Experts of a small language model: a softmax router, a shared expert of 128 neurons.
Below are experts of layer 2 (counted from 0) of a mixture-of-experts language model. Rows are named router (the router's row for the expert), up (a neuron's input weights, with its number) and show model dimensions 40-79. Each number is 500 + 40 x the weight over its row's rms, rounded and kept within 0 to 999. Numbers have three digits each.
After each expert's rows: "mostly gets" lists some tokens that are sent to it at least half of the time. This comes from a sample of Wikipedia text that the model never trained on.

# expert 4
router:544482487469536474457546509455480490444488574560440519387495495479500473504491511451443462480478487552577473519448525532
up36:482438416477589544487488481455536512507436532464482488506517459535548439551573462455560491467513468464508508545464552493
up37:546546460549627504557439520537443521456448561435545482488538530520484466508536528572512507471533536427533464541510542502
up38:488417416508541508555446564517461544461517514522467498435532465474497498500510552486504584504526531463474532479442510486
up39:519458577511471411575473427443537500553474559508481429477472473467549514553464499524504572556539516543496469423516512480
up40:536450523495477563451511541437374446483492453520513414548504512556534475536511553453470498473494543488474457465515478500
up41:509487448554474506494454509428537469443533494495550511473487584485541473423532543530510482542510524483483520501511521558
up42:529474513504493441472483476602474541550471516429462523472477507548516493502565582485521469475479498515529434447505490472
mostly gets: " and", " on", " was", " to", " for", " with"

# expert 5
router:535440485495470488524471482491460416442542442483471385456461494457501524485501526470444511449581483472494470516506441522
up91:511473483503423425510572542470516423504468457492435474608527535491541563492497483419450507505546455494515388501493502461
up92:488447481502445505462422451540425501521458477464563458502485444457498470494396475475472442483460549529494515449453494547
up93:510471541420610515556549511550464515485541518449489445522448465495511564476433525496490533441500500528446519491449493455
up94:491499554460571486563405485458569473513606522562463471448526480521469582580475503509540487546572506529525511463518495504
up95:548512448438520473483485474499525502550544520579525483460502446543523559550530514556498577509527450481486509497473546493
up96:523521580458469409463511479523469486533500487513444437562464549538496455555498486560548574475565505552443494476510448465
up97:525529564494508498461550538500550394494568472431471505508467503512505474500516477527506474486540524535472495499455445565
mostly gets: " the", " a", " The", " his", " an", " m"

# expert 7
router:552444464477514455433502478484515470528518489395431520484445519482517454630580475492516553510505480409551494556513449505
up36:481542510485525483461534487488487423511515497463447524423470506538534554560471527487512490496447580509518528512531564460
up37:515525419429539502513528523449469479552513478559495504472545556472537464527487507513556533534513440444506454507598485522
up38:508502527507495448400517490538522441496525469432503418523501507505571508531513566476523559549504490521502519528479472469
up39:536462492436480475502507488521490549450497486538506544480565403516424460548516550526485551553511469453466515549520503517
up40:440477455517445508463534543437429536489538492496574562494524595472576500569423567530481516469545524533506474550564449521
up41:460444485466448405583479523551461463533546539515421477469465491460546514438533538489523537533435491506518547459533560526
up42:485487453537513420485543551513459449441545501508512527513559495530548434482500487463481568508516556492447458525495433488
mostly gets: " V", " P", " St", " T", " Ch", " Sh"

# expert 0
router:550456505485547470488528526441492436464522496405451506498485477504453514428494488468478467503427537455512497482542457466
up36:545507479446464523492431533496493501478476524451507467437480534508533558499571501522501426496466489481553542470559484436
up37:445514502456539419495543434542535482450533504510500461457560494483527441513462501496525530536446537532527536470553517403
up38:495512509506590489521482467538477573487509434558507465508555569520541545462548543502488448480495506526476543546466564435
up39:551525569501517628499527515463525510510484483490466499486486498514424527474455541495528516500497509458449420495491417551
up40:509525491485480535462470464515535612492496497570471512438490575473515551484485509516506515447422443493514464511514396490
up41:504455565449480484479464454552532533558515493413470527507470523484543484571526501490451453496450505475557495599535492452
up42:537472465552508527480527412497511471543415442520463483504506450552467465516484540571510522539417537477479473490507463510
mostly gets: "\n", " ", " \"", "==", " was", " is"

# expert 6
router:488507468431472496441480501447508518458541435436494485479516407467526516505534482509381466535490550507496554539524488518
up36:485535468563489466563549562517540519522519460524502452401484492475452540484416488480455507511431562523487528592462468493
up37:490541524505579539460513462470408503509525533541469460518523596463476437510545486510468516511466479433497528519461467496
up38:519516444475512479500525585493424487535509523468478522444566511471475461506482459474445573585532532466572480507560537554
up39:488457510500541484515537558513502564441469438520497438472448597485452510463570542498479447499483558456561451532487532463
up40:489557488467491533586494481505529449523555535501534488489460523482539473472491455493482533511563433531482549442458557561
up41:442507513481507559533528458488544547489501585424582508485528471467486554467492496487437532460486479515551527564495501464
up42:446531406496524520478476520457539486467541506490483510484505534471483509457553534487482501580606530457451466468448510521
mostly gets: " (", "|", "/", "-", "The", " and"

# expert 3
router:508530484484504480437553446474440463530496479485507460485457482486512482488532473481486458516587484514537415604494552516
up91:512489424577482491515444469519484520472431547488537507520565477553569530460554476481497456576474501472577468517495498448
up92:414511526516550437488440488495498550504545413508495551504515490533525481546503439445536517508507446533497490501457491560
up93:573507530522484520431534475470465431520485510476541536488486470511524475528471477486516460530469506573469452527446452500
up94:529469532471539464546502474532419462478478512505484436467472497504522482576469475485472489445448491610542433506528484421
up95:534526446547447517485476532486497510524470487535527494540521480519506558474519479486486538455508472516539532527512481469
up96:484461464501534454502513513517490435521478532524497410519418508516534508495483528528563519541538524488468511461491605576
up97:538496525414488521531493415452529455564464519521380522521528535556516461505464481467511596532469534449524507503465455492
mostly gets: " University", " American", " John", " World", " York", " USA"

# expert 1
router:518518462447510490499548459445415474531522561498503524458465468490540493501551464453509474506496520528517468550480425550
up36:485524490507482487474459475488515478544536481459425543487506533405483559517446404467479458573467475504504430563513440488
up37:446555515602492431548494471453496490562479504448541537484525427462422494484498467505577516496422507517487521458528522562
up38:482497544534471527414478552564492546558517459476518453568558507529527533517563438523520529479563441463480539494490474448
up39:539499523512421520482559533500449446524459572556537491451474498450587466471504476372480483536464456475506480491509473502
up40:482573506550492485523466502454521480533512490545514580444404498479495426485507463439531509470503556514552559486476491489
up41:497501435577411494524484529571475513501496511496486581453548528510499519522574519488474510520472521471484490536401441519
up42:453487483548500536493522500547434579560517486535489528476499521524568416508514530494593495547487455525536504462434393458
mostly gets: "ic", "er", "el", "ar", "os", "le"

# expert 2
router:602467433469475482489504501524461460528503489449486478534486466518492489523499432474484548459523499504555516504485487477
up91:605509485427581495513452378490538536483489477484541563439463512535479473570541517446529498429456518501461488547515499486
up92:521577496467532505476507518479520553515495508423460590487471505499551510515441533514523492502513531517496496555437463540
up93:529608503505522460529512513534448463485533516461549553447511495514567553494508459470478572572503482491532525492536554466
up94:471482508501446500485518535535494490506468495482459493511490447521505468467532532471520496554493519524456524490558549457
up95:458462486464463513428456504477491540477569533470500533466566520418459502483535531492497519487565510464502499464460522477
up96:481440476457543580446497519470525547483465524437467539421452454489529485538495468462449518502502526449526455490515483529
up97:528494513533434512455539507525575486452454499461531556555428483463518527552583447478512544575485466569500452548461463507
mostly gets: " |", "2", "1", "4", "3", "8"